Experts of a small language model.
Size: 10 layers, width 128, vocabulary 8192, 17.2M parameters.
Experts: 192 experts in each of 9 layers, 32 xIELU neurons an expert, 6 picks a token, a softmax router.
Training: a variant of SOAP for the experts, 380M tokens, 4897 steps.
Below are experts of layer 3 (counted from 0) of a mixture-of-experts language model. Rows are named router (the router's row for the expert), up (a neuron's input weights, with its number), down (a neuron's output weights, with its number) and show model dimensions 0-127. Each number is 128 + 24 x the weight over its row's rms, rounded and kept within 0 to 255. Numbers have three digits each.
After each expert's rows: "comes after" lists some tokens at least twice as common just before its tokens as in all text. This comes from a sample of Wikipedia text that the model never trained on. Tokens count by the router's weight.

# expert 138
router:096139122088098102159162155155130141138132138142132128140095094111129092141116132099159091137093087093136133105106116172101168109127133142172151131141115109152105117093100148145091150129121136101108168153118062167161125166129128127187111168135105131129105121118112118175142085121165106158158137126112139113144094119147143112116080112139106125106106118153116147097118130091112136139122
up0:159122150110107131113112130144108135136134107136095121119087114104122174106135128101107146151148091152143063142098170086138134153129094170149123100133105118113163112103131106097150116079147168117173107074146118118157131121128145097123086155112154142121105167100126158135143126144111104143097120107102137125101123141168161123140169104090108124116111124158087121099141121143179107114104
down0:106148115151111147082149108175103141152154148109121114124141098102147127141147101161143100179110090073119130133122139130114125150141140116098110113141179061137122114113137099104116102130084104107173153156115096138136098115118154136146124156103100112167152105112154141112170090153126159127094102149105154106123122124121147098101134132176164095111158110119106097097150135110119143134114
up1:115121133136118165116128138097133108134097122153108138141094132165119120122108162049126141164113156116145120092115131138154156109139076131122143111089120143160159092080159127110098154157152136093121141078074091124115130100122150095171139162123114137117138123124138106104157119122160102117123162113150131090134119112185139101144134136097174145130145109130117130110104169115097166137118
down1:141134141085107131161151148107136142111147110152114148102091126111119086141141149172159129118096114128156139120130119126174140086141123129110101149149188113150110147126112150128120105128102089096113098085147138127112115073126125112140131106128160052142112109104144096138112106137083135151120114070158143137127086135159114114119151145089112158129142086113183173142129116120146111134138
up2:155108139129144133134115108139119149155153124152125189110109119076134149095107185131126117146177100101132135164120106148119159121154145145105130121125179140165144117146111127148119098132099121119100133173142096140111152103100155132192138109081135112133150096130141130137133170131138106103080122109107158132107108104109104111102113119125130131157091101177139092138112124121102185092133
down2:112150154116117150107163115093126169144142121146136138099061067126108112148107133138136118162094160124150164132137115128095138147121162149096117095131153121165127184127132081127094159153152098166156129194107138087112156144117162124087143088126120108107150107103152135130128095124152154098129137151108155129133150125134117115139152118108140128160157149134162136104107129088105140128111
comes after: " was", " is", " re", " be", " de", " as"

# expert 2
router:153162101118149110103159053103115142149167175142140081108105105149154146091083095095155126078119162127122099147162162123129140105121147139117144113127162120098168131120117089097114111152111112111122155101162146131110117162138119125091121087129081099126114139126130108149095125100123162164125105102104150109141114128114111162102138166141129109160151095142136124136151123106138145153123
up0:122120076155123146116123129124105110135114134122113110150114130136141085124151086176159095106085107135136098135137095114137136115127117139138123189142126152175116106082114149102138133089099131143094154147136181147082108149125116138168121176115091133104136138183137116078086105096136120142170149157156138161110130132100148075113119132143129128140103082135094135136119112122113115126128
down0:143129093186111159105105144155136110125146097107113104091140103154173161123143124112159135116110128157125103114085186115086102099119152177148148105113142138103111105122148179113083125154118118115138116136148081138158133102101123147185136144118139119155098144124118122115114119134127157115126188137147147139172149137155174130152106130101131141104136126094159090082118137119112131123137
up1:111129129111133077118118128108125115156161176118095117126134099093140122111111186151122123127150126122124130161109158096119124095116168170108133131137118160147112135123121102116100116127161123124157127153065085074128117104097092125119146118143153126102097127164120156144124137141126127143125154134116129097101130116137098111117120104131154111103142091052096085097104161143136143077178
down1:121107144131163127112176140112119144111149129096116104103125129118131161156125097127109115164116116104152133134163071075123119106104165127159092172126093142124072113140133125106129105134158146147132161124125109167112155110166149127146142136152142149120185138134138170106133121132118144144106125135135133178130100143124095132092176117128154151128158113094193080110103134116138151152090
up2:114151111090127172162183132116126127164192146110105171106126119120113186138130136137112084128097131128150147156078107155154139135166106114103104137140123132106161093150202151113143145128143135107132133119131140123118151159095119143138161091113130114134147152102117111110154124119135128114120153135176152186120125151140151107180120118111115150151088145129115142146134098126087139115147
down2:188133137090105138121160134150145174157100140125108149112150081133130103126102127092122161129140140133179081096106157133141169120115134087145134089131115129131147087126125151087120099140104149153146069140112133131142138121130098119127198138132149117145118139122141124136171099138160082167116094100139109112130135107137099120109146150141091102117130148091147139142122127105156153082103
comes after: " ", "2", " of", ",", " and", " as"

# expert 120
router:108118088126104095120112074152129139124157153150139120158114162122191137125166119116135131160131122138144166147153114105104176140112124090099144098185113164124140118099098123123120092123128095136085122154108103108144117135093144101122172127167114172112100097134134126146087136145162139160095133143127174112095140098125148107109134107130128117151159169090121094129150111131145126108161
up0:099108148140129128127120113119084129100118088131082157135068116150145121158105162109122127134130128112124071122157127120129122159124136139129121100120116115165134170097102099182101141119168167113134075114116128134088131130123154189148139137121146091133126134119156105174134098164164102128160176112078127118089139131145149086109152123127115171123120147132152155116109134115148150135151
down0:142093096134159150125116082125120129159145127114116156110153148156106110139133149175124118115099132121124131106144140076145137091134131081100136160084155139154116157158128094196131106119148123166119124161103091139146134127097131111111122126129138115101125141125148135163118112090207128136134152119135167113109164125157129115102134109167122124145122119153127081127110162158108183083119
up1:133140084104111118073168133079104159152113096164116165092111156161123135149125108169145128187085118153144097124146133103156112140124079141118111102132110170104127118141092102112120147110111129140132138118125145101143146131121123115101126117115093113091135106109135109130074136118147099106141112137135141157085149131149128084135087167104115163111153150110146068135125126136142150103162
down1:103116123109124124148096108140122092153095119143151141113104138140149091136151145130124113151129125104130104187165134172144151093114120128157196122101131095136124135083089164107160130134141097130142157084160133143129115148135111126158136138131124140203154160101136130172146134127088150130147171130151125156113153123125156163126140170128134124122098108108158150117151064145109134101120
up2:112138134108118167163142122083123147132145104084111111125143135092113139115123150060136135164122179115143127130162139152130136146137139101170200136172141118123102164117172155138136104137090137138155147174143141101089140115135140109137141119142142149108118136122148131069118115129136127123121104170125154086098115180110129111168097135144143107144134116130144111138083074126121120159112
down2:135103132078146117162132135131165105086115160127131125117112064097120092103137125122108137164128099123140134104096109162097157120134134144137138134097110169108112114105168168146135146094144119123172131133117096189152094130103136152138123124144115122141140078119102092099116119089124082071129170149128117167146147102100120092118129120095143124129170153122122152103148114137127120165102
comes after: "s", "us", "z", "as", "is", "am"

# expert 172
router:105129080119139148109128131155145127142152114122108095096148105155112123142154115166073088114102165151161078115156170158125108169138148127126169134102115127108142133127167102168090127111086121131129098168137121121130139127109116149142119110131063097094107141089126101140162111104151149149160154148143179123138121151119112150123093171117135111127079081119119126130132129115115133100146
up0:077105095127160110128094091129124095148119123141114152098150149144114151146126081102103149132089151148087059152176107136147112099121121123157130135126113102126129130131137125108155135126133130096159113144141130197112078131053123139110125150122113130121139121118136093122143128124187112143156130144108122092146111152151155143160130152099170120123138113147128113074100118152118154113105
down0:130155113148139157153133130149180153100141160102129093117132108142115152159110159138127129129225107145123140124137091117090095131120091154170104141173105148123124139090104116122103154110161089135135147109127084135161107125111117156136141169106099139093132143098136137140131113128121063130119146123120095137107168129122100165155102133147167138142156115127168131125153151134152114147141
up1:076146102094141178116136108129107131129097107147179109129153170098161129150111116136138139155118093152110095133141148113144111154150120155113132091167110130175142089111176134159120122058091152096100146121122126151092115114084173156126128151129091129114126156136096131114118122119154129151095144119141105144099127128129121109105123137135107138121125157140106107105077164152140137081152
down1:118131089101169080112139108132125114115115101165139108154172108077126141137128114141151100124108093116139112092163180082103130174164146115160130138134116157148119132139111125145117119106134136125106139127162133123130115116103132137129170104155146134122097118121107149096106117124142103116126132121116120103086106127116085158114097173111125134020135132141125099173114120139151141157110
up2:123098136150101143141138112095119143128099116102152150141157123110138108118125138146160126112134108138149171127122151105118144110181147115124163194123150117142158148138122130107081122161070084115111159157125139138106130137112114100120175130080085157120116124172131133116118119099121148122114098165136145156096107112124147125093064130091076154119129120162115116143099167105122165142155
down2:158145151112098131142110118161151119135130104130136138150150132091155149139123136123108164172110122112136150089137126109190095150081111118124164156128136120123113128117139177100088130130135117145112162166088158115217116132168147156098084161116119161090113112137160145164126145109137101120092141167120127155123134141117144144087093138103097141148139103138124137147100120120117145131093
comes after: " ", " c", "C", " a", " M", " \""

# expert 18
router:121177101168132143165170162087132124130156129127130182144133099125101109148146142125113108130126154131155082097105151110155077140142170142121144128116152153120124146106131139130132126145107090138110093099131164101114073137098141106129089110148125129118164090114114101120121129156161144150121110123170130151080169125097103109135158128116108156169110105118144160161081145117108113141165
up0:139126146159134088122121120103181098103119119104086104114173153118166122146137101131113110079128109127150109146103134188116087118147093129142105113106140127133107116151159127136085160148105161125159075121124064105140160120134120136132129103161176093123088075119172170120146111152139151138117122157135154102133133124155157133136140100144157092101125118140135150117117147101127119118114
down0:139157131092164170137139173112107118153105112113095150117132114151110121115106103131124149136136109094131166091145100097147121167107109128144159121144159103087111128099092143118094115149126147106169139124173109131162177091095135154089144106145177150138129104091140145159095146149109136106134143171148138110123102120144096138146115088083116156092140115151161129155111098153100142143138
up1:082109140116139095118103147123148106123139156097130113105137166087127139134122116167126122116169110115128102157155149061112130142136112095163130128141121167113067140130118146151153150116088090154143142134137135141145088159217109147151174135157121171138126112078153143113114138112139149145155122170102144145092136131122140107113116165142111149098113138128141116170119119124104145123123
down1:071123146078105108151096142095115134119128117093150165140138141129124117146124131073131057139135097103156149143142145087095100108121102114154149091097140155111136111127145082099092096122173146137085154151151125151105118138127092120143118149148109131134137119056125131124107113127138134100114102136161119153095143128161131097147136115145153149131096114128079146137154153135131147124166
up2:137124125123152103160135161128105096119124113116110129099148148123122138097131170143120125137153127128096125126137157174151106055152115169096126117047148134114092123165124145163112134108121152130131092107148130135155156098112158129147118108123138162091127127101133108113130143134090126166106121142188077153141142167153155147118155140094115116099089114116121123155133174150116159128157
down2:129149073098120097068132116150128135136149100123127064153134112166091098146108120096083162140102165138114142130146141125129121112109115124130120104196116087088119129127150122137144147110153104165151122101089135109146160103101124128144126145159184122144137121158089111094142136124128145091099151121105136130139147144115173159132106130164134118143136124152154140158110170124167109158136
comes after: " I", " N", " M", " R", " L", " V"

# expert 121
router:155128104126125141081166110158091080134143137129127128114141154110164122145071147159139089133106117114096127132108102126116143133172165124093147160155133169097141147108117104104149085152087100109101135126111161130087107168089085119104135113138095110134110157092139151169121126155125144155138114159079129093147126144126111170129140111123126140130142098152150118151101124170117145164121
up0:115134199149114135110113146148182138146111086156156121120147111116147150145151100145095100143168122118119076138095093122114129141101077135127127180129101125148115112128132111117072157103086128107161098139139151143112146121156126160158111112068114082136125108143160124128138158124140119124124145167129186127110138154106130152143153156146130126112102183151109119120117130120116112139156
down0:143126128150175124119146160111106178129124118143126123130105138113115112105126120120138141121109103143081077120129116099125122099105095161122146149124160145114092131142137129119129130088110090126132070133119137135150141151169135192072138153139157108096132102165154115110115126143154091141127113086185105096145153130078141155158146091087146139103122149136175117084138102123132154138126
up1:079135150115105131157175140110091139166139125115140114155144129138131160148130102120120099120167120116139153134106122124180125141106152118122132137139115143142141167113136141062158076153100143113195149098118141139108141151159077153121180121105110111133128146115120157122126134147108136134154153100140121115066105123098145112162140128108108136127138143153177143096154161153115157076117
down1:152112165140129096168104150129116104161096118130141123108104124106133148102158149116174116101145167124116143142156123094148118160123142144105089128100105102144139123136137158149116141128081147116162144135137094110109072128137188170140114181133116119134122162110122125154208128127136134139094128119183145155133126163120125111134097135117144111118125110134133119131188078165119128106104
up2:154122123126125109108111163130118071129138096134099144156108105106075151132117155114132104115074136122168119128122076191149140118136124120155119164118123109154126129111103143145150156169105107146108164117142127173127160137090120114152115119158140145150107118137178145137133124159144155126129130153152153117120095170072164158167110102101145124108125125153147134123083131125100181108143
down2:143143133107113125071084126185087171158142153095097123127136119128147110155108098141134077157106147157148160138132122122113135105143156107145122139139137105137099140084096099157124134154139122144093123159152108123154077172109142117157155122125109151139148170144140119149127119154091119142111157110125116153126105158135160116090123140173158106118123136114161177134085181130113109106123
comes after: "-", " (", "″", " \"", "°", "/"

# expert 167
router:100120109108094165124153110167156102133124129143149141115123122088107139100106077153130118093115138103117116140145126134157132137137132122110062107111148121106131143144119115104121105183103127107129112111116143139140126120150145192100124147157125131150163111144131151144135138081184119124113157149110066116103180145118140137117092115128157117183119136129141123090151096122171178087135
up0:111154105115119102138165143116145130145097105149153128149093151142142109113119094131156134128115104127156112119106123090143132111115136139129138135143157125109139085158142133131131122108125119150174111129128090058057133140153141153140126085160129103131116095166135172131147119151173131129169156141123118097076166130114132109126101140097119183161126107150116093130131113051133140161125
down0:112099111126088177140134119158151098100109142148105142181143141112123121109153059121189106103109140094126150117144136098100140138104144058103160094110121132126109115115091111118172130148134131114115145093102116105139158163124119154115124160129106099129139119135097120113120120097155156136130171090137101148090123140138124159148151163131086120087162126170136133133137121117124092130140
up1:129115130151147128067163097117164089108120120163164104111123133163119117114096159171118165089122089132152140111109137105145115145137097131160112123092096115123133119128138143190085143123153124109166104133142072100122135068125109150132132171135127078115130111103147126127100145077127171133126143153166143128114096150132136133102158150100113172160101123137155123120109129129122128141144
down1:118134153116074146142123100144140119154116129138120164108147112166128092171134139130106098137105101111131133124098138117123139164149082119118162149129156167171161161126155125105211091169102152155122117161117113126086136149150156102114118120147086144161099114105128098075145159137121114144181105140112114152105124171127104135132108124132127108156135136153151120167135114149121141139157
up2:114122095158102162124167104123158155132137139152112159121099127115137120113102100148132154075102130150140114073137160115161161100129151132156118119122109139119147134191146122133156100130187127118146115090131133070116154158073125163096148142115135093153129140151156137140107099148135125142175138120134147110161135122118115111156126131077073120105159119134109150119119111115138161082135
down2:129142168113130098158131139123178138137118147130095175158086098126138176105130174142130132077112147124140086146140128159159141134159147131143093126122164109128131134149119123136104083124144119146158123149123086123150158100094112102107128112086076135119151089129134163171119117101146151119144156108169089105138120130117147119122119134110157106111160118170153108138131168172138184125139
comes after: " was", " he", " and", ",", " also", " is"

# expert 26
router:142116117103126119115126162149118137140151177120095141149162116120124116141158123165122097115162127173158179172091137163107110100121091142136168158109112138128127126116144133118157088100128182106154114075151140158161134137108125098108100095141094118154141138128096129153106153082115162164135178120123137130126156117104124143118101158107102143130155111106153115123150139101099117154183
up0:099162136130107174166123105152104130149151134127115109122114154125134136122095076176148122094123095094109121159090120181175156112070087120130142122154142123128122087141130135168104091094128108127081116115143103093121117155109125152156120153101146103105117134112131078077114152148158124122115115136128153131145131131139152163103153171134114146118130136127126129120195132116124151132159
down0:133121167132148105160087113133133133116159166115147096130097121135105125131161108089134068153160098100102125124110145146170137155094078125107151135109119146159115158142142092099147138094132130143112136061154159089119117121128129133131072096152094083110107096160088155137128138141128133114127101093152121156133156090121121124110148170143094152141124105122116163156124131149141148128151
up1:127109114115108168193123115099116122106147127129125139109110124161114126127111153128113116156155120151138149083131092123129132077162139106151097142114129133172170145111151121111125138122113117139133126145075124078169106145143133149104080100109117092130152158141097131127157124145126108136115117076097100174137097116127147095145131127048123163112138129144097158152152127081121122097100
down1:155120143123102188124091080139101129141092168133140123113170104120099125168143091149123100110098185149120179137126101123137159121140118198125092126111107132180135154125129135121115166160139128135123184142116151101132083148135115137140132138118115063146116119109121125112149136118102136116120118168110148141104142107123120140123177152117102139124113140118091118130146139073149145153136
up2:116085124082153129134129132158114108148139160149140124160139122100105136108139111101174127143140123181139147144124142145145158096101131143134091148137162144148062154170123137094109148155108129166137159135169156173164151119120165121104133131151094156088191108140143149149123145141124113109128154126186134129129168160113119111143112118108113115127142126159127103128125097139161185120110
down2:112109151125098137174139161133102108125125140144091117129149106131094097175099145123145141143105093070125167092144128126138131124093097124097116107149126118098104104111168140142137161124117138147098120169144097154140119113157136118160142153107126056156103162068156147118163143124112106099096136082144162128141157159158125140111145169100120139121130162135149122118145106091109149145131
comes after: " A", " ", "A", "'", "-", "It"

# expert 142
router:151109121134127125084168144149159153143116142132146087104117116109148128145086168169108120152112075102140139119152102146097166091112100124124112124153099082165102151146079096149133096129123130134130177160159081145096124109147089144136137144103116115105093132130106157148132107158101130113128115119117095159163105125152121127105118116098112158098153139122117140123093080129153133122179
up0:134089129131127097157094113124121162140077140117107126097143113146128126100119115117113112146127114078140111157117132173131126126121080161115112097130132104129114092084116143172075095096120117105132152191102170143126117130170172152142112109149127144140093088090160124147117125166102150160137140109143141117160115145162153146126150137103141120107092117155126148132151104161081095106125
down0:182130173117126138102107176090114132111096103095097086101068154105150131112143120098138141153120109117165138154111160150109119164167172160111122158141138153154085103117097154134174120118131145118126120085107097131148115201155146098151130125132155130126104140160139152134117160142127135117119123123141080149099126123155107114119121143120136108120156165146137141102132130132152159160112
up1:148118141134184103122133114114114122142092099103105109123133162117157098132088131137157137134101104139113123144164105116123132144119132102122145120100106172113115148130124151177143095117121109132123084154162126139112097141127131113147162142130118195141104149169091114117105179114102101126091165100131149191101136103136135048149111137109150123127118130100164157164132150123151123153136
down1:106137142115137114150170150134168132086135167118115139090138132098160133118100163097122103134089108097112149166136166133127165136172109180159113091144144137123111083140143152153133153133129097129138154151131156090136141132147087157144112111111117125118179071136089136149124122142088141131095128125112108111162125148130152100131185143108084139081127145124155128127127093120134160146152
up2:114122102141144136131096146133122125137111152082121115146116177128108142114109123159060151122073126141146138169134133171087143135099148124112090146133128135139145129138128117142111153095124125143064131161119107137146110118116169095102164118118130183173123107119145114159120169143122144166164126099144131095099084085138141111092087150154105127150116160103131131154091114110151122105142
down2:117107163149127119123131115115125115118180146094125145122114115128135142142112152137116110108103138178138141149104086139117134100125135152114122114141104120120101115062131108108095076168138134139155182129135149113140151139168140106138072138090146085143129134155132117133139160161120161094117140059147159141134109108108129109151137120120147157111173144171185125101131118159094102101104
comes after: " re", " de", " Re", " ex", " dis", " De"

# expert 31
router:101112145142153143109164090160114149128114135155144096141106127109101150122096084161140152125131200106135120157118106111118159096109110109138085120158154158167179153119115121114096077111124093156168105112085142138117117111154103138135141158128109120146148107136109148146129098142155134134157094133108151107094155097181137113119157094095150122103133143136093130086144127145106139117101
up0:091134108134086139127110120181117158089136157131129114153120106102087096164136139174088115176105151162108140078114129140141134063146144133169105129096126133124127185135130134120110129152096150145139108124093109132121149109108106148161099131136132148123141125107130140105130065174159144144112165122142162099152145113162168141119106114100150128121146148131157153108096136127120154128163
down0:169138123117162077145130114125095118127113104113185142132128133182150103154121086097148126133122108101119103146189142134131151145143113140115135121167146129137122154140125111105137140108129111097115117135082155121118153152133133162125107108114151140143093099132122174121169134107139125113201116145092101145115123119160152142089129106169121160103105145123114158167153152145106104185160
up1:157170153137124169144106170105139110123111122118142157146119110143120137161124097148110096162126131124133109147143084105154158155133146138117106107119088162104136137118079140132187148140142133154157120134138123102133158093160142137149088107106120109113125148147091116101097140137147125128129185096131148105111115174101139075141159119092136154089101095114129172158158168133149160143150
down1:126107153089114139109094161175130075115117119134157139130160122151158131130134149133118147141072161095134110082161181152153132152161117131103164177107140100139122096119131099160184160136116146117138137111141135106130105117136125168114112107084098149107165119086143122142162120095141106130129166158099132122127094126145085104138155122125119156102139114114093138125106086124115163112124
up2:145109165132164121121136161159125145136129125107130112143115145119118125171138136136111149086121162155126144145168178161088169112156131128176123174162108102176113123133164105108149127112119135154085141142149184108095142163110152135124107151078108106128139119143149140146140099134100135099097144136095106103151141128153131166130123155077136137125128122128094163096069094136105141133140
down2:120143132141135194116105114136102144131098134108140140100094089107140147134088158116117146092127101131124152121134111129118124124131121109116129111113096108141144097116180117135107085049134147094108109136160111149124116122100127089150132122133099121134192114125105134148132091106144147097163141154134108183138141099122117120121186142172108154160101140126090142145122098113120082166139
comes after: ")", "\"", "%", "s", " Majority", " Party"

# expert 57
router:160122110164119082107133120088160155124082188139120175141095124100152152131134117105159178111130129145117144126151138117107125171132149106116121114155107165113141152090128120123121093151159116152058123158122108149124098121128137114121157121128124161155108167163150159144143114160131117126106105173101158131124135121091099112120098094137142108112161146090094137110125113165138109148093
up0:118126114172117164134150121107157133103141135156157112138105122107165115106120099123134122154153108145203137125118096126145104157122146136118097158099132137098093159130153113090112104080192146097146121154114117137112123073131126149122084144125098141140078094137161126117105159137111160151186160145136140110118111133127101110117119105108136160134173096123132118112077122129112129101113
down0:067132073102150099121121181092132111159135110125097120121063126165122105128143147141113111087136132113135086125112150153134127119095095090123116140088125082120178155163166136096140082138114138129124148174134138160135144147125104088125146119180148117125134152135141130138129130131099133145097121099122131172130125134116111150129100136127117137165149158123105148185126136132173155130121
up1:130133148161131122149168133066157116147144109119121133118097151138172138139136135118167115167113148105138153138149134089129097145151144122130142106134072126098135128140117131123150049108129149095139104148123126107113129135130109120130161171127154102165131128159157120112138131107176149088103095139068103136133130147090180141149129117101127129153138165063082131118123140129115129112162
down1:116141113111152140153117093089127126137138144157169105095150151127104137139151116118116165143127106144115126139171108139183103138146124165135116149097106117159206125131123138104088108106156136140141161053107164141149120185089143137132113124125122134119144141126093122142137111120134118158137110142113133091110109158108111120145140160067126166123128140159150132103102124151108141066136
up2:149150131167114107127123096138168134156122162110071145081115146125106151173095153155157141106150133128169109169132080093125117145162108109112106131101103137128109149150125179133132146110089136133149121099130100181127139135136109143104176121123094136141108111131147135091188121145150124159129126117125137180104142175112139136092111130105107107091143122134157118101130137141154165156136
down2:138149169086116147099154135084155140084148089133112102134147116136115118128167128110102135121139124127122159128124108098140093104137162125110109116102123139166105145118126082087096138153163111147167172145121118142117183069115137137129110122145137142130124122158130147178131095077139145139150062155135117111123076094129124126116131096107071142133163114155111158129117156131116144128131
comes after: "s", "r", "er", "st", "n", "is"

# expert 161
router:152107109115145154148134122136139162162170127134125121088167117145099147118139121152087092090118145134119131115122149156139106148163151133157132143096092113084153121142150086141139093108122105114139074151170118133150128125112106118093127083129127119149170132076092086174113145126135132141150172132106151151095107113114122111109122185094116118125112117151144099129119175123107136147181
up0:111144115111118113142109106125116156136141126147102151128124091169102183129117127155114150095135124122120135137123112126140140131140108134131109123170181137125146128088134118156105094130159113189132125153105145131139082143135130096111168149104124108133122072128131034156126164135127123135162106134112106177103125086118166135147164093112089122147181113141116120128102166139124105150112
down0:121130103138091072129101157163135142142118119140163129154127085120116101136110125153097162098149115150111118153127126132102126138107144126120136109192153102128119089130105113141098108116131091145131166158178133121105151161123152125096097105144149113097154086116134158150128124121157120133149085130096080195141142116126173130130150152110145184100160089136107107148117132108111108105112
up1:172095151113148144124140192124136140096132111161126095132095146095150162150151163158097117144163088162156078117150118089139129107134170101125126133117143136058120171118106107096136105141134147107130114116089114138079145120122116172131147133118136114116134170180120146109098118157142130142150142133115115123101125107140111115123127166128131161075126135135099149108127144124089164104141
down1:126112115148180147128114101138142130141124137112136121112154131122143130110143155095095156148143152116129132101120074175182127129169117162118139129120114144162116110118097134172151137165103159194104129102099110136100090104115100156168150160135137093110153110122134169102098141143109120100100102161149144128130146105091136134137142098121121145125116095125158164140098095134108199115128
up2:109089116137139129167182106084119142140131111135164117125131137104116162119134152133139097086163155128072136105123150114152115119167138141159133145164154113141107117121113130119115131095148162140130117152161138127074078143111150145136159076133165133161143140121141112126147121139163101152118102142142106151128128132101154098110107130111073093141085085110152157105098163100155085115123
down2:139138139110114128165146095083124120107160079118129161137123162138123126151118118149107136107103141151110148114092127150146127160109163123123140133152081114129067131137136103141111086081129130070115092141144081109165123145141110150160122057125133117176130147155091137128130123147119079125133179159113137104099102142095132136099126089139113102141120138116124165140131095138132131090104
comes after: " ", " \"", " (", "-", "/", "'"

# expert 29
router:096152179069087158142090182154128132116137136120112130138077101121166109140110151103149109109105126129136123122140103150121122168192121153120135093102086093115114164110085124128125138156141123109128141156114094121118096086118078128136100115105147109122117095109114120157152115134145138093125131144108122108122124170115111158130100112135121107132116166114135137085103124140126171109183
up0:079156127114125174107136122107073109063119100130132168143107149137126080144076131111138118128151101173130095129111131156109112115141118133142099113136127105124151102144121123125090139061114139132089145086144101089144173128119148107161123158131084136130122134126156131112096126105090122128089138130097157101139135120112153146156124139139170098106163156127129120116077156131126136104115
down0:096132111115176122107151105115139144164124150149137126113106123132139159119179095135096115156153101104113148114096138129160153145126149098149145134151127169122104088108165152156164135134111158146165115080125118100150121113097161104129145157119140130133126160163123143140112149100139151145122150064088129142154081104108173158124135172136102128126124146171173124120079136123152143164136
up1:095144169120149153128116166145068158122130123147126172156131126147107139094091145112148116123093105091131156126135124146151124107127109174092141127144159097144151134131139156108133128102133102143127142094158146135126122144177094138134133146146139131095152145093086154132091103184123071141130117142137166088157108108117116115128172119084076094132119128163128110152149137151139112090143
down1:131120135100111154110097162119134164147109120131165151097120147098138110138140144140119136115185145123129096160141100116163149119066141082206138122109094116106130118131123151138108118100118168116166126150155152119101123133134145142146160070084154158092158105123170157122110128152142156177118156141113163138144124159110154103155109130146123141140161154117138119139096129152162142123136
up2:099103152100118073157124148129132096163115088107151150110141104158097132126102086115088107130152116100100196122146135118144134108110155155128134129103090126129110152138154077141130113142143145105143135147136150124125115145133121154117142134133119123155161117122100117075170104113189138092164126099131150166165153122133117148132158100156138119080125134154137099099097160107141158163112
down2:136119102104171082146155137124162146125169147105123134161095137142114190144112114139113070143134156137097143162129103136121147138105118144167096133137140118125166151151125138135127102141149142102132120073139153157190138096118167144084132101145159158125096139114093111096157128154131101134113153111156096114165094119149109134132144117181099100108127167127144136134132120129128086115154
comes after: " was", " re", " is", " were", " Re", " be"

# expert 67
router:152101148107156143114164117167154119137145131146122110104121087114119142132167118151135093126131116113170123124083119138131114125140112135100131153131133113127094115151143092162098115101132137099111131135158072122159086127080143138137150087062112137135124085136161144126129101155103149136096130140151154125126132117197181150101107143163121175136147175121086091121120109110125126152123
up0:122144107142076135093128103163141122098159154110114145112115166120149114069114154156147124168152128167121094157109127143160103110153098176079087118135133178107132052138113122115146115140081138138117141148100145126098092113159122132113162132135186117102084120126167145126107138128126139119113122141109121144131124119112102096129150117158088135127119111137122134081115140105129151131160
down0:099132127124099127102130170166114142111104103116119130136099114118133176114154121099115143149136139098145126204139118139124111124130149147156112155127139114127093130101131162111090163154116121155109165064137186163112104105148121118144096154111170129130138090100139136127128140122119110143143131089121131133115166124188132103111155090115115145162154071131099145140073132130097147145135
up1:111125100154127118111158091135115114129128102128119093137134089127153152102131117130102172142166121096139132127083138141173113142136137145161131097123082079128119112098146147148101111139154184129111117114078081182157116140103110153160124141097130107085106094128152120121074127127143134155120117079140123100082166143146124168112134129105131112149114158102128084135157099136140107115124
down1:121143114111074130147148128109094083159142129154101122103123121135114165132104163165111103115130154177137116128170128100126113119117132155135105110142127106146140109125143079147120097099154130084152091142106135135168111141107160161120168129098130108104101127130121093117113142099134113108086120151061114126120136116129131088088098146124144106159143140146145167167142135149093069158101
up2:159109136120147108166125092136096150038109104144087138142177102163156096157097133128187121159115128166098151135126150123135109128120119152082146127135123101130103143138129148123139080162161125127137090133096106125119130107133115142163099110139124142137120109121130071120161143178148116121140156149133144101131082160116126128117158151162136157090143136101138114136151137136154119150147
down2:145116136109103127143167115130118110112142171130130130171109114119127101145131125134164128150150101176103058091091109115106124141115115144106144169120138141079143108163170127091123096121122160129130112141089137155111138148156173153165149088116107104153142146102165150069160103121124124125136095154098141155131103122136097084146152134117133155103132146141157100164133116134123163093135
comes after: "==", " ", "\n", "|", "-", "==="